{
  "num_hidden_layers": 9,
  "hidden_size": 256,
  "n_experts": 160,
  "experts_per_token": 4,
  "d_expert": 64,
  "d_shared_expert": 128,
  "hidden_act": "squared_relu",
  "moe_layers": [1, 2, 3, 4, 5, 6, 7, 8],
  "router_score": "softmax",
  "normalize_top_k": false,
  "routed_scale": 1.0,
  "balance_loss": 0.00388,
  "balance_bias": false,
  "router_logit_norm": 1.0,
  "router_bias": true,
  "shared_expert_gate": true,
  "init_std_router": 0.0211,
  "lr_router": 0.0016,
  "vocab_size": 28926,
  "norm": "rmsnorm",
  "norm_eps": 1e-07,
  "tie_word_embeddings": false,
  "optimizer": "soap_variant",
  "learning_rate": 0.00391,
  "beta1": 0.95,
  "beta2": 0.95,
  "batch_tokens": [32768, 65536, 131072],
  "max_seq_len": 1024,
  "train_tokens": 416000000,
  "max_steps": 6266,
  "dataset": "wikipedia_en"
}
Below are experts of layer 3 (counted from 0) of a mixture-of-experts language model. Rows are named router (the router's row for the expert), up (a neuron's input weights, with its number), down (a neuron's output weights, with its number) and show model dimensions 192-255. Each number is 128 + 24 x the weight over its row's rms, rounded and kept within 0 to 255.
Before each expert's rows: "gets" lists some tokens that make up at least twice as much of what it gets as of all text; "comes before" lists some tokens at least twice as common just after its tokens as in all text. This comes from a sample of Wikipedia text that the model never trained on. Tokens count by the router's weight.

# expert 148
gets: ",", "),", ";", "\",", ");", "',"
comes before: " and", " which", " but", " including", " who", " with"
router [171 101 137 119  95 113  91 116 142 119 135 112 150 107 126 112  83  77 146 148 118 126 159 102 141 144 104 130 121  80 123  95  91 148 135  89 156 117 145 113 116 143 117  82 149 120 151 119 135 117 101 128 117 134 119 117 149 127 137  94 117 133 134 180]
up0 [137 105 129  98 155 108 127 132  91 114 134 101 155 117 146 129 124 123 134 109 186 119 148 107 151 113 130 103 126 119 102 144 165 134 135  94 153 140 120 115 135 111 129  88 113 144  99  70 159 153 130 100 121 136 121 150 139 113 135 149 133 116 107 116]
down0 [150 141 120  89 131 128 102  92  88 129 143 144 117 129 115 147 144  44 163 132 141 145 131 108 117 138 127 139 139  85 121 127  96 122 175 146  92 116 100 102 139 132 131 127 130 143 156 127 131 121 118  91 109 120 115 131 115 130 137 136 148 142 152 109]
up1 [ 99  99 128  88 180 122 167  92 116 122 149 146 109 154 188 108 131 141 124  94 143 122 147  87 123 109  98  81  83 109 111 137 116 138 152 148 137 116  81  98 111 116 115 126 170 112 177 109 146 142 115 149 129  92 155 132 142 157 179 166 123 108 140 128]
down1 [112 181 139 124 106 121 135 115 138 119 143 135 124 173 126 160 121 170 113  98 111 146 128  86 132 105 126 125 131 110 111 131 152 108 114  86 154 111  78 118 149 128 142 149 161 155 137 152 161 131  72 141 111 123 153 141 147 113 137 141 106 112 125 139]
up2 [120 111 171 106  82 120 121 113 123 110 141 167 143 107 138 148 121 137 103 147 123 152 130 141 127 130 130 134 101 105 116 162 138  93 141 130 139 126 118 120 132  98 143 164 141  76 112 124 109 125 119 166 129 129 115 120  88 159 129 147 136 141 131 172]
down2 [141 109 148 110 161 141 151 115 124 115 138 129 155 114  92 143 132  69 133 126 128 121  66 132 139 153  87 147 167 123 124 125 160 171 122 118 105 102 133 145 136 143 116 131 119 134 169 110 114 115 146 137 126 113 173 124 151 170 119 147 126 115 110 138]
up3 [159 136 141 131 143 107 138 134 117 192  72 125 149  25 130 103 111 124 123 115 165 168 133 131 105  86 126 108 123 111 138 110  98 130  84 124  95 136 160 124 140 136 127 182 109 120 105 156  82 128 112 144 144 107 112 120 144 120 139 156 112  91 133 131]
down3 [133 158 134 181 163 141 139  79 160 160 126 144 164  85 132 146 118 122 136 123 112 174 133 135 153 150 131 122 117 112 110 109 127 183 170 101  90  94  96 169 116 149 127 103 120 167 164 165 135 106 177 105 105 117 135  97 101  86  76 117 127 172  85 165]
up4 [121  98 120 160 151 143 147 118 109 150 150  45 145 123 183 130 136 151 131 138  84 113 159  96 109 144  93 148  99 117 150 140 125 145  89 150 138 139 147 159  92 129  87 138 125 113 128 133 133 160 117 192 128 147 110 126 158 121 113 160 153 120 145 133]
down4 [ 93 112 144 142 133 107 140 137 124 119 106 137 135 148  79 133  91 127 113 126 170 136 121 172 140  91 126 130 147 138 114 153 107 111  86 126 117 135 153 166 193 115 125 127 126 138 101 145 100 123 117 147  99 181 118  79 113 161 140 143 136 119 128 135]
up5 [115 168  99 143 148 149 137 126 151 123 136 159  94 116 147 147 141 122 108 125 150 116 112 123 125 136 156 129 150 162 124 128 130 129 136 135 147 143 100 137 114 110 139 157 131 119 121  92 149 130 180 110 180 144 165 154 127 143  88 144 110 126 125 107]
down5 [142  95 127 159 130 128 152 111 146 134 150 120 180  99 167 161 113 126 146 118 116 106 157 153 106 134 103 103 103 136 143  72 140 115 129 111 152 158 149 151 157  91 152 133 123  97  83 134 153  98 129  84 135  93 141 159 142  89 142 113 137 145 116 122]
up6 [145 135 110  89  98 127  90 125 137 157 144 116  91 148 136  74 118 127 118 139 137 104 150 140 127 102 114  81 168 130 103 123 123 141 140 104 157 134 121 141 142 134 116 107 175 160 120 127 110 120 121 122 147 110 137 149 108 139  91 101 107 125 180 126]
down6 [159  95 157 126 139 109 168 114 156 124 128  76 107 133 132  92  89 179 122 124 113 146 129 166 148 142 171 135 122 113 140 117 103 116 116 105 128 173 142  83 148 106 118 131 116 132 113 139 137 147 168 142 146 108 131 125 125 100 134  93 104 157 118 175]
up7 [100 127 129  87 110 117  80 124 125 103  82 139 166 124 102 109 132 117 182 129 152 127  92 128 138 108 100 131 199 112 115 114 131 102 126 109 167 138 111  78 133 166  94 132 181 178 136 113 110 102 169 124 161 122 108  77 121 132 145 133 111 146 155 126]
down7 [109 138 127 127 161 132 152 149 145 101 167 161 124 137 112  93  97  61 165 168 114 120 157 118 134 136 178 124 116 111 133  92 113 132 142 144 123 137 151 124 142 105 138 143 152 156 162 102 125 133 119 105 111  98 132 173 140 123 165 154 101 153 152 142]
up8 [168 124  87 130  80 122  96 125  91 119 136 100 116 189 150 150 130 111 101 174 104 101 140 143 137 119 139 136 145 132  93 124 112  94 129 107 128  88 104 128 123 107 125  73 124 149 133 129 166 116  79 125 117 149  71 145 136 140  96 125 118 114 126 106]
down8 [119 155 151 106 148 138  87 205 144  98 122 120 108 127 113  84 128 153 126 110 158 108  89 128 144 119 135 141 134 129 135 136 106 126 141 106 122 124 106  98  96 185  94 141 101 156  93 120 140 119 179 122 138 128 143 149 118 112 112 129 149 193 130 121]
up9 [147 121  92 147 112 104 157 137 123 193 153 130 111 107  89  74 105 128 148 160 127 157 132 196 121 136 140  68 130 136 133 101 143  86 121 131 113 134 195 184 190 142 131 154  71 113 117 142 110 144 136 186 148  87 151 122 129  97  91 131 150 131 127 132]
down9 [137 129 172  95 136 147 148 105 117 120  96 147 134 160 143  82 150 104 145 150 144 131  78 111 160 180 114  73 103  99 154 160 144 152 153  98 156 152 112 152 141 175 126 129 128 138 144 140 107 133 127 120 160 122 142 107 115 125 145 166 138 188  95 157]
up10 [117 139  77  88 131 143 140  92 107 115  87  98  63 122 158  93 107 142 128 155 131  97 117 115 121 118 141 113 163 166 217 136 120 129 131 147  97 143 121 147 111 134 129 107 138 139 100 152 189 178 125 130 167 107  88 126 112 125 142 133 152  95 113 128]
down10 [106 111 120 128 122 119 150 124 133 111 118 143 150 130 139 111 141 119 175 154 159 159 116 135 142  59 116 124 121 157 171 111 124 104 133 126  98 103 129 121 138 114  97 155 125 155 155 123 153 119  95 112 147  98  88 141 174 157 183 132 143  60 114 127]
up11 [ 72 146 122 144 145 127 174 127 143 130 106  74 109 161 176 133 142 145 153 128 110 169 108 172 133 105  96 139  83 134 134 141 102 140  82 144 135 130 130 150  97 126 115  88 169 131 118 161 137 136 104 126 106 109 122 142  75 130 124 126  96 132 126 142]
down11 [154  81  74 175 132 125 122 132 180 155 113 108  83 112 108 138 130 140 114 124 110 118 109 125 105 181 140 110 118 150 107 134 157 127 111 171 115 144 132 124 111 116 149 128 124 138 150 147  73 122 147 114 129 106 118 148  86 125 123 154 122 114  88 147]
up12 [110 137 106 122 149  95 133 103 107 144 101 135 125 140 128  82 130 107 185 102 135 150  93 169 184 142 118 122 134 119 135 109 106 163 148 142 120 118 103 148  79 109 135 146 126 167  90 128  89 123 149 152 121  51 161 124 176 126 140  78 179  98 118 110]
down12 [126 107 181 114  91 125  99 106 143  90 125 142 109 155 135 154 145 123 135 121  93 112 119 115  91 109 150 160  98 105 114 170 117 133 157 160 170 117 148 103 141 100 141  79 145 144 130 116 128 113 133 147 117 128 114 141 111 126 112 119 146 117 129 126]
up13 [146 150 135 156 134 117 100 120 169 142 102 117 159 169 164 149 117 122  97  81 147 142 115 122 159 166 138 166  69 135 158 135 166 136 134 110 155  97 139 106 126 137 134 135 113 131 115 146 145 151 120 125 135 141 132 158  97 138 128 152 137 151 159 129]
down13 [130 124 152 122  94 126 102 147 114  99 116 175 144 124 114 103 182 159 143 159 129 139 133  79 117  85 144 114 119 156 123 137 110 102 124 134 138 140  94 165 125 142 103 113 144 140  98 159 142 162 115 159 140 114 124 140 141  97 166 143 117 132 127 115]
up14 [145 163  91 136 141 150 115 140 127 164 166 172 108 134 142 173 147 154 120 139 189 146 146 132 111 168 123 163 108 140 122 152 155 103 132 132 102 134 167 120 125 115 175 125 106 134 147 129 146 106 147 156 150 142 158 136 126 152 133 142 111  67 122 127]
down14 [114 165 123 121 125 190 157 116 129 110 134 162 136 137 108 144 122 163 161 104 130 104 142 114 192 138 137 138 133 126  88 127 156 101 110 139  88 155 147 155 153 117 146 126 167 123 136 117 162 136  76 153 136 139 106 138 178 129 117 100  93 100 144  98]
up15 [113 129 137 121 114  99 130 129 110  75 147 119 112 148 136 142 120 126 139 128 114 108 169 120 116 117 125 125  97 111 152 109 124 127  84 138 157 128 171 109 118 110 108  88 192 163 194 181 114 141 167 119 145 149 109 113 129 109  50 121 120 136 163 142]
down15 [150 115  80 130  85 171 113 120 105 151 133 119 127 159 116 144 137 142 146 132 126 155 157 155 118 136 101  63 136 185  99 130 103  99 163 172 101  97  92 152 108 158  83 107 134 132 116  99 138 100  88 122  89 151 113 134 134 134 139 177 120 115 124 124]
up16 [116 118 128  93 148 121 117 108 155  85 135 164 138 111 120 151  80 129 132 155 119 124 117 109 177 103 106 123 118 104 170 131  94 134 178 134 105  97 115 140 115 175 119 156 117 137 158  78 133 110 141 106 162 141  97 123 102 132 147  86 135 153 131 164]
down16 [107 118 137 148 118 125 115 120 108 122 115 114 128  85 144 121 106 166 134 143 176 112 156 164 159  94 158 154 140  99 144 104  86 150 108  75 109 129 115 101 123 119 145 132 115 130 106 160 123 141 159 120 157 108 135 133 157 130 116 137  87 119 125 153]

# expert 145
gets: " of", " with", " by", " for", " in", " to"
comes before: " the", " a", " his", " her", " their", " an"
router [162 105 114 122 132 117 134 191 139 127 125 126 120 128 148 153 103 184 153 153 172  85 125 142 149 122 103 131 148 117 153 161 118 112 110 134  94 118  77 138 112 141 122 142 111 154  89  82 134 132 132 116 130 117 101 133 123 145 168  72 156  74 107 103]
up0 [146 108  95 135 135 153 111 156 108  80 100 110 122 125 140 151 126 140 119 140 138 100 131 112 114 126 108 142 143 143 140 133 178 170  58 107 153 177 139 147 143 133 162 111 118 155 125 134 163 119 163 160 145 120 125  95 166  91 115 120 138 129 143 119]
down0 [128 136  87 103 150 142 130 191 112 154 121 122 130 127 171 123 147 141 115 156 144 103 116 143 162 107  55 117 131 105 127 124 157 121 150 113 153 130 134 136 145 122 137 111 122 126  78 150 145 143 147 149 147 112 113 134 142 105 147 131 124 108 133 121]
up1 [158 160 100 152 110 154  73 131 139 132 142  87 119 160 119 105 126 131 131 107 159 122 140 119 143 105 130 169 162 152 196  97 128 179 145 129 117 168 132  84 133 134 149 122 122 133 113  85 147 112  96 109 131 133 146 147 143 137 137 141 143 133 110 106]
down1 [125 149 124 127 134 131 102 111 130 135 138 124 162 142 113 108 141 155 151 122 154 124 131 159 199 121 110 128 110 119 176 146 121 185 169 106  91 111 142 151 152 151  83 119 163 158 123 117 124 113 138 146 158 146 150 167 115 111  89 110 116 119 152 134]
up2 [147 136 160 144 127 154 135 120 119 154 139 108 146 118 107 117 125  93  92 118  85 184 104 118 100 217 163 106  96 159 112 105 119 151 103 145 129 159 178 139 149  74 144 113 111 113 155 114 118 140 154 117 119 134 152 140 155 132 111 133 133 155 121 146]
down2 [145 143 117  69 120  82 143 131 139  98 126 141 148 135 147 150 120  84 131  89 153 121 129 139 134 133  85 127 203 140 124 161 115 129 145 126 104 104 144 119 124 115  87 113 108 102 128 145 130 100 107 135 131 122 105 163 145 155 107 137 144 144 133 103]
up3 [143 181 170 172 111 141 101 124 139 119 154  82 168 136 145 167 113 137  66 121 127 149 194 122 138 130 116 126 131 156 127 164 161 111 105 165 103 140 109 148  71  89 155  96 161 145 109  75 154  72  91  92 184 109  84 120 161 155 118 150 121 133 143 120]
down3 [142 183 118 113 131 122 140 116 125 109 144 105  85 134  92 125 141 196 112 117 157 170 122 116  98 125 110 141 123 147 133 147 121 120 126 154 135 146 121  87 151 114 112  84 115 107  79 137 153 110 147 138 174  90 116 128 135 133 133 122 125 105 136 131]
up4 [157 141 125 137 147 107 147 150 114 111  83 143 123 116 150 144 174 138 149 114 125 118 118 132  94 119 129 156 133  89 111 145 141 142 114 175 151 104 106 118 124 152  70 105 205 144 142 158  86 144 115 151 130 124 119  86 149 174 132 129 134 110 161 137]
down4 [109 124 152 173 144 157 162 150 125 141 143 106  87 103 147 136 130 190 132 124 136 132 120 162  93 155 177 131  82 118 124 126 141 178 147 140 150 129  92 118  89 110 163 157 200 129 124  82 143 174 137 151 108 118 167  75 146 146 126 117 119 135 154 125]
up5 [ 92  92 180 136 106 170 149 138  89 128 135 131 114 108 139 113 148 144 122 114 125 122 131 147 106 174 131 127 131 126 111 111 134 107 139 149 158 111 105 152 117 111  93 141 176 165 132 173  90  53 165 145  92 120 136 115 144 140 159 107 115 139 116 133]
down5 [132 154 127 159 105 133 158 132 145 173 159 117 152 124 108 118 156 154  83 144 132 123 144 133 123 117 108 110 164 110 126 152 108 150 139 134 116 148  80 125 160 112 115 107 143  84 136 136 166  98  94 109 132 132 150 114 164 113 183 109 133  73  89 105]
up6 [128 119 128 136 142  81 124 123  93 110 120 116 107 139 189 120 118 127 132 125 106 122  75 136 123  92 128 165 125 120 122 150 175 118 187 114 142 121 112 147 105 188 103 132 165 172 101 128 120 169  96 134 115 106 167 112 137 158 161 130 144 105 111 113]
down6 [134 155 108 162 115 111  96 104 151 115 131 115 195 104 122 106 139 121 129  86 101 124 131 152  97 120 122 154  85 129 103 125 180  84 112 137 108 169 139 149 109 137 125 131 134  96 160 143 132 102 140 108 136 159 118 131 147 100 128 201 113 131 154 143]
up7 [103 136  92 129 118 128  94 132 114 130 151 127 142 129 100 140 128 130 137 106 120 105 123 137 107 132 137  93 116 102 155 159  72  76 147 127 132  92 126  94 131 175  97 129 157  96 117 134 123 142 112 114 139 123 106 128 142 150 193 104 157 110 154  92]
down7 [134 124 120 115 100 124 221 130 114  72 120 169  90 157 127 163 170 118 172 122 169 152 129 111 155 142  99 131 152 114  70 112 129 113  97 128 116 113 115 162 117 122 159 104 117 145  88 115 160 154 128 134 135 172  83 122 133 120 103 151 129 168  90 124]
up8 [161 145  65 140 137  93 144 106 125 159 158 162 122 128 124 156 145 131 180 104 166  98 177  86 114 124 106 149 108 136 124  81 132  93 123  97  92 121 130  91 126 152 110 114 110  87 111 120 130 138 133  87  77 124 129 116  97 136 137 120 139 137 147 126]
down8 [155 127 148 106 120 138 108 174 140 117 104 160 135 129 111 166 159 163 128 113 136 142 114  98 135 107  80 140 144 101 103 156  91  88 118 139 143 147 109 111 133 160 118 102 180 130 162 103 177  90 116 126 113 126 144 118 131 139 131 145 131 122 148 121]
up9 [143 175 121 153 114 186 123  95 126 102 133 121 155 116 104 118 127  75 114 116 111 142 105 118 120 169 157 119 126 137  96 101 115 120 121 134 121 126 159  93 150 106 153 106 105 109 162 111 141 141 131 109 123 135 144 134 105 115 112 152  77 131 128 153]
down9 [114 118 149  96 123 121  96 121 100 141 168 105 107 133 110 136 161 153 126 112 108 145 120 100 141 106 143  87  79 130 149 136 159 178 113 124 123  82 164 152 146 146 100 134 119 154 105 127 121 139 133 164 111 125 123 141  96 156 133  93 170 122 131 148]
up10 [135 146 125 128 172 125 158 136 142 107  70 163 142 169 145 108 121 128 120 133 129 148 127 129 122 135 115 102 155 139 130 106  94 111 146 129 100 100 127 164 111 134 131 141 140 133 158 171 143 133 143 161 203  70 146 126 142 148 103 143 140 174 102 108]
down10 [127 128 168 137 154 142 125 136 133 141  76 162 152 195 136 146 124 172 113 150 136 115 132 106 193 114 139  91 137 181 137 144 116 122  91 158 155  98  95 155 144 110 115 123 107 125 179 138 149 106 126 143 202 134 124 141 134 137 110 158 144 158 124 124]
up11 [112 104 136 109 155 130 135 129  72 130 123 164  81 130 131 110  95 140 159  94 170 104 163 144 114 117 137  69 138 116 102 162 125 135 115 132 123 142 129 157 142 120 140 111  93 136 111 114 119 133 118 116 101 132 135 135  90 127 128 152 180 100 134 136]
down11 [114  93 139 131  75 118 149 132 131 110 116  97 131 129 164 135 133  79 145 159  96  83 174  96 133  72 108 162 134 125 141 122 142  91 130 108 141 148 123 107 129 108 128 119 116 118 154 143 129 142 109 105 112 178 118 150 140 144 120 109 124  79 139 123]
up12 [124 100  87 125 148 139 168 120 160 127 129 129  95 146 143 141 141 138 157 105 125  93 148 131 115  80 116 121 157 110 168 162 104 115 106 159 126 146 139 115 177 193 100 129 174 159 140 129 122 205  87 119 168 164 127 110 115 168 161 131 159 154 116 110]
down12 [118 116 143 169 143 149  90 177 167 158 166  85 146  96 152 109 118 152 162 108 148 120 141  82 136 131 136 137 156 148 144 112 121 112 145 116 154 137 119 108 151 127 154 132 161 135 114 119 123 106 143 104  96  91 153 155 135 105 125 143 133 118 111 125]
up13 [123 146 128 158 101 101 137 145 104 122 112 108 112 159  75 104 162 126 149 136 148 155 177 130  88 127 130 101 121 155 124 120 119 148 121 137  81 129 142 146 128 133 118 138  89 136 122 163  67  73 128 122 102 121 145 177 110 106  96 132 103 159 157 143]
down13 [124 113 154 150 145 135 102 155 142 114 128  84 154 127 115 134 100 138 155 153 167  92  88 117 118 171 155 158 149 131 109 116 138 141 128 101 146 164 125  72  91 163  98 145 115 135 109 127 104 103 133  75 103 144 152 140 174 125  87 136 120 104 112 121]
up14 [103 125  95 146 145 150  95 138 109 117 154 126 135 102 101 102 128  98 144  90 102 153 145  94  63 105 157  92 141 145 135 126  90 116 138 120 118 137 163  76 132 103 134 113 115 109 160 156 128 159 116 129 112 170 141 122 136 115 118 119 122 122  97 124]
down14 [121 128 163 108 125 126 143 117 135 120 126 137 113  83 103 111 167 123 105 142 113 142  74 129 142 131 128  91 112 134 118 150 104 121 144 156 110 133 149 172 134 134 155  96 153 121 123 148 131 142 153  93 113  64 100 137 128 115 148 122 144 133 136 115]
up15 [131 176 103  92 188 120 159 129 100 146 125 161 193 114 120 113  92 134 152 114 164 137 150 142 185 136 127  90 134  85 141 181 110 128 104 118 144 102 105 110 145 132  84 155 124 126 125  67 129 110 108 143 188  69 108  87 113 120 117 115  82 120 149 106]
down15 [139 106 114 124 157 136  92 146 150 149 110 105 105 131 135 101 105 153 127 166 167 140 104 146 110 186 119 139 146  94 138 105 126 131 131 100 100  86 155  91 140 127 153 167 114 103  88 121  89 110 137 124 127 116 108 136 103  96  82 114 135 121 131 144]
up16 [151 106 162 133 104 123 160 115 121  98 115  69 151 133 131 131 176 126 123 145 114 112  97 101 130 119 109 168 114  90 135 165 126 144 139 203 114 152 135 167 135 155 117 158 155 148 132 111 131  94  96 185 168 113 105 122 133 102 102 114 152 134 153 129]
down16 [ 83 112 142 117 105 143 170 121  64 136 136 143 149 182 163 112 141 163 126 122 132 195 136 131 149 100 103  80 172 122 111 151 116 117 162 170 184 143 143 169 152 139 133 152 137  94 159 111 157 133  98 129 142 109 125 130 141 142 135 129 127 117 158 101]

# expert 151
gets: " of", " from", " for", " by", " at", " in"
comes before: " the", " a", " his", " this", " all", " their"
router [136 161 102 114 108 123 126 166 146 122  89 151 121 118 170  92 146 157 126 138 145 161 148  97 143 117 128  94  95 136 125 143 135 132 106 119 134 116  88 147 116 128  87 165 144 146  81 150 109 128 110 115 125 158 124 133 142 136 145 129 132 106 116 121]
up0 [158 126 147 134 140 138 107 126 130 132 195 107 117 133 113 120 100 117 111 125 146 119 139 135  91 120 132 154 123 124 104 150  88 126 157 114  84 159 163 114 163  93 167  77 119 109 132 141 164 163 156 118 114 118 125 104 136 119 123 128 123 122 121 131]
down0 [126 132 164 152  82 165 177 105 152  97 135 183 132  95 118 182 160 105 132 152 124 102 134 127 134 172  90 129 153 164 135 119 128 194 141 176 150 114  81 167 129 151 134  96 104 119 115 110 140 127 153 138 151 104 106 141 127 142 141 119 146 188 111 129]
up1 [126 119  96 135 164 135 120 128 128 113 143  90 181 154 132 160 111 140 113 164 119 120 119 116 203 136 127 100 133 103 168 158 161 104  93 107 110 109 142 124 153 150 117 137 162 126 121 116 148 179 131 130 140 122  81 103 129 102 116 133 113 123 111  58]
down1 [126 134 143 111 126 131 147 161 107 144 158 130 124 161  98 134 130 204 102  86 163 120 113 123  91 116 113 102 118 128 118 138 146 103  77  82 151 136 137 127 130 134 117 146 191 112  85 127 135 141 119 122 109 127  97 131 128 102 154 137 130 117 153 133]
up2 [154 170 135 121 133 145 126 128 126 162 131 140 129 147 119 116  90 128 135 156 136 171 124 153 123 149 151 126 132 131 137 125 135 124 151 105 131 167 121 143 111 122 138 149 134 116 138 150 138 150 142 129 151 126 146 195 118  89 121 144  86  73 200 107]
down2 [136 168 154 142 190 140  94  98 134 182 141 129 124 165 145 115 145 179 121 122 140 127 135  98 131 151 167 153 104 136 153 124 148 136 131 149 144 131 137 102 107 161  76 128 143 115 165 142 139  94 141 120 117  99 104 113 168 135 120 139 109 214  96 126]
up3 [135 142  89 127 151 150 130 132 119 188  87 143 113  90 149 144 124 134 135 131 124 128 122  94  97 117 167 137 109 134 176 124 148 133 116 119 152  96 128  73 125 161  91 127 116 140 114 127 146 107 147 112 158 114 157 128 115 133 152 156 153 144 142 145]
down3 [112 122 125 137 129 121 155 114 127 159 105  96 105 110  89 132 141 150 161 124 128 106 108 103 115 111 176 152 159 128 106 110 108 111 161 129 124 102 151 127 126 121 103 142 119 122 147 163 135 116 168 156 152 131 149 127 113 126 135 118 117 109 132 161]
up4 [142 120 131 169 129 142 113 123 141  97 161 125 158 131 110 153 109 104 145 128 130 114 106 120 145 129 139 161 133 138 103 144 142  91 126 135 114 136 155 100 170 109 149  99  99 133 184 146 135 159 146 132 161 127 119 109 150 104 137 116 137 122 119  81]
down4 [157 110 113 120 137 142 130 124 136 117 111 102 100 116 127 130 142 140 111 126 125 154 159 135 130 112 138 122  91 127 133 129 162 138 120 112 181 145 125 135 153  79 131 155 132 141 127 144 112 128 157 160 164 117 179 159 141 133  97 130 118 147 166 132]
up5 [132 117 115 149 115 138 133 133 129 114 143 136 122 127 125 165  99  81 103 136 127 121 124 121 114 152 149 146 104 139 112 114 148 136 149 142 108 152 145 110 127 141 165 123  80 123 149 147 158 105 170  99 124 151 133 147 108 108 133 102 112 107 109 139]
down5 [162 114 129 140 123 115 168 152 165 158  89 159 103 106  85 135 111 159 146 123 144 109 133 141 109 138 147 140 130 199 117 134 171 101 124 161 108 146 136 145 150  79 108 111 128 145 116 114  94 134 116 144 158 134 157  79 184 131 133 177 116 123 147  89]
up6 [125  96 111  95 119 137 121 131 142  88 118 131  92 112 136 106 151 139 151 126 150 138 143 134 129 149 148 155 107 113 130 144 149 123 114 109 145  91 128 137 151 176 133 119 174 124 124  96 137 147 123 162 121 136  91 101 150 149 100 102 116 116  96  87]
down6 [ 96 108 160 152 125  77 121 131 185 168 105 122 128  84 126 119 104 107 121 124 100 118  97 163 146 157 164 172 120 162 105 113 156  94 119 163  80 102  99 131  89 167 122 146 113 120 137 111  87 124 142  95  76 146 121 166 120 125 110 128  77 140 142 101]
up7 [177 121 106 102 161 128 174  82 115 142 111 104 151 114 137 125 141 128 178 152 128 161 184 115 135 114  95 107 135 100 139 104 129 109 124 120 160 152 154 137 153 164 126 146 135  93 168 141 170 149 131 158 126 101 139 131 114  84 138 168 150 116 130 117]
down7 [125 163 127 142  90 134 113 130 126 157 151 127 117 139  79 112 139 155 110 121  96 131 146 105 132 102 145 155 108 149 165 174 137 108 107 147 111 124 127 113 165 117 174 125 114 116 129 101 183 131  96 111 118 154 118 136 124 128  74 145 120  92 101 152]
up8 [125 167 124 110 114 149 133 128 134 138 129 142 126 118 112 101 133 139 143  83 172 146 167 121 145 152 135  81 133 145 130  83  72 138  82 132 108 127 133  67 119 107 119  86 115 117  91 148 108 150 130  46 162 135 108 145 182 126 143 154  94 170 139 138]
down8 [158 157 134 117 148 152 131 140 105 172 102 138 135 146 153 109  98 193 151 125 106 115  83 135  64 160 159 142 101 120  91  99 116 123 122 168 142  98  99 130 153  99 123 180 139 159 117 176 129 131 120 148  93 142 106 155 101 162 125 129 132  98 131 177]
up9 [137 127  89 158 143 106 109 132 114  65 127 100 104 180 160 135 119 150 125 170 110  89 141 113 121  85 106 120 127 120 110 180 107  84 132 142 137 121 121 154 141 147 110 149 143 131 149 112 152 120 129 124 114  98 110 106 139 160 157 110 170  89 147  96]
down9 [134 120 120 137 123 142 129 166 118  81 105 141  84 138 120 115  88 154 136 152 165 120 116 153 152 103 119 120 177 101 112 129  75 133 125 157  99 115 134 165 146 147 134 139 135  92 108  91 147 156 139 133 153 117 102 148 131 122 104 124 174 120 156 105]
up10 [114  79  88 157 152 124 108 146 141 112 116 141 142 167 128 123 153 142 114 122 131 126 126 142 107 107 114 163 102 151 200 102 106 199 112 102 104 125 136 137 190 121 105 117 120 111 143 126 169 139 136 117  90  97 175  98 150 109 104 114 114 149 102 112]
down10 [164 113 130 114 126 134 151 151 147 103  91 165 154 191 159 137 128 215 136 127 159  96 174 138 118 170 165 106 149 108 128 134 133 153 126  94 134 101  89 136  95 155 144 119 104 103 120 126 157  96 121 180 127 133 109 103 155 170 129 125 128 111  99 172]
up11 [134 114 116 158 184 161  97 131  78 115 113 119 173 104 112 152 146 129 119 132 137 123 134 129 124 110 118 158 102 116 127 173  91 173 194 171 128 154 143 124 142 113 136 144 114 143 147 172 113 173 113  92 116 155  97 121 170 161 137 110 148 136 134 122]
down11 [ 87 148 152 159 182  89 125 175 120 181  86 181 118 125 169  90 177 155 131  97 144 176 101 143 114 139 159 131 133 120 137 128 210 111 167  86 141 132 111 121 114 115 114 160 141 131 145 153 136 132 149 123 113 115 120 123 124 135 136 141 134 142 138 153]
up12 [196 146 128 124 116 153 113 153 126 112  97 111  97 111 127 124 144 141 106 148 138 128 154 147 126 107 140 117 126 122 135 152 102 162 119 118 118 116 106 116 163 137 129 129 117  95  90 126 147 142  92 179 155 164 145 153 130 121 132 136 157  86 108 136]
down12 [100 152 178 103 112 108 124 144 113  81 121 167 129 124 107 132 143 130 127 164  87 130 106 109 127 139 190 149 106 124 125 115 149 142 143 164 142 145 112 131 124 123 140 160 164 136 121 152 138 131 152 121  99 163 144 129 157 162 148 121 101 149 124 177]
up13 [154 162 115 132 139 100 188 127 139 127 115 136 156 136 173 103 127 121 135 117 127 183  87 129 103 112 178 186  76  94  96 121 159 144 165 123 122 153 130 128 130 126 130 109 116 159 147 142 122 156 145 165 125 137 123 116  92 163 120 141 113  92 115 129]
down13 [ 91 160 146 128 133 133 110 107 112 147 102 177  94 137 131 172 164 112 145 111 125 133 136 106 157  98 102 115 118  90 152  92 122 145 180 120 171 134 133 124 150 163  94 115 137 139 146 149 180 140 154 119 148 107 127 119 132 125 137 191 143 108 155 125]
up14 [138 112 131  99 101 110 117 129 113 132 125 116 142 149 121 136 137 116 112 104 136 155 135 140 162 120 124 115 129 124 152 147  85 154 122 167 130 139 134 144 131 131 104 135 132 133 111  93 129 129 176  50 180 145  91 106 135 145 116 149 110  98  89 127]
down14 [140 142 119 128 111 128 111  89 139 128 110 136  80 112 130 131  99  91 103  69 134 136 114  93 110  79 124 117 113 118 109 143 125 127 117 140 114 110 141 157 132 133 108 107 133 148 151 146 157 184 136 137 176 101  89 128 113 150  94 163 155  97 128 161]
up15 [137 154  84 162 108 165 161 120 155 108 119 114 120 154 110 125 121 131  83  90  90 188  90  74 147 150  98 158 127 134 139 117 107 131 152  83 131 106 123 131 138  63 177 145 135 118 108 107 108 111 114 128  80  92 140 143 142 132 126 147 141 132 135 116]
down15 [135 137  87 118 119 169 138 110  92 106 148 108 166 128 103  82 161 104 111 128 129 115 140 115 101 114 110 133 110 136 158 117 129 115 152 106 204 124 138 118 157 128 133 166 135 125 136  99 127 123 101 137 168 157 118 152 174 121 131 100  96 139 146 145]
up16 [164 163  93 116 123 133  87 143 102 124 136 135 112  77 130 131 139 127 122 104 153  96 154 156 115 104 149 126 126 167 131 132 114 117 138 136 143 116 116 110  95 110 141 110 108 190 146 137 127 104 141 106  74 155 143  66 190 142  89 124 172  99 142 134]
down16 [162 164 144 129 146 143 127  63 122 151 129 149 117 130 134 165 152  72 132 105 124 126 126 118 153  93  95 146 149 165 130 129  95 168 103 137 160  91  96  77  84 170 133  96 135 130 137 133 153 138 109 111 111 126 156 112 107 128 164 143 129 160 134 109]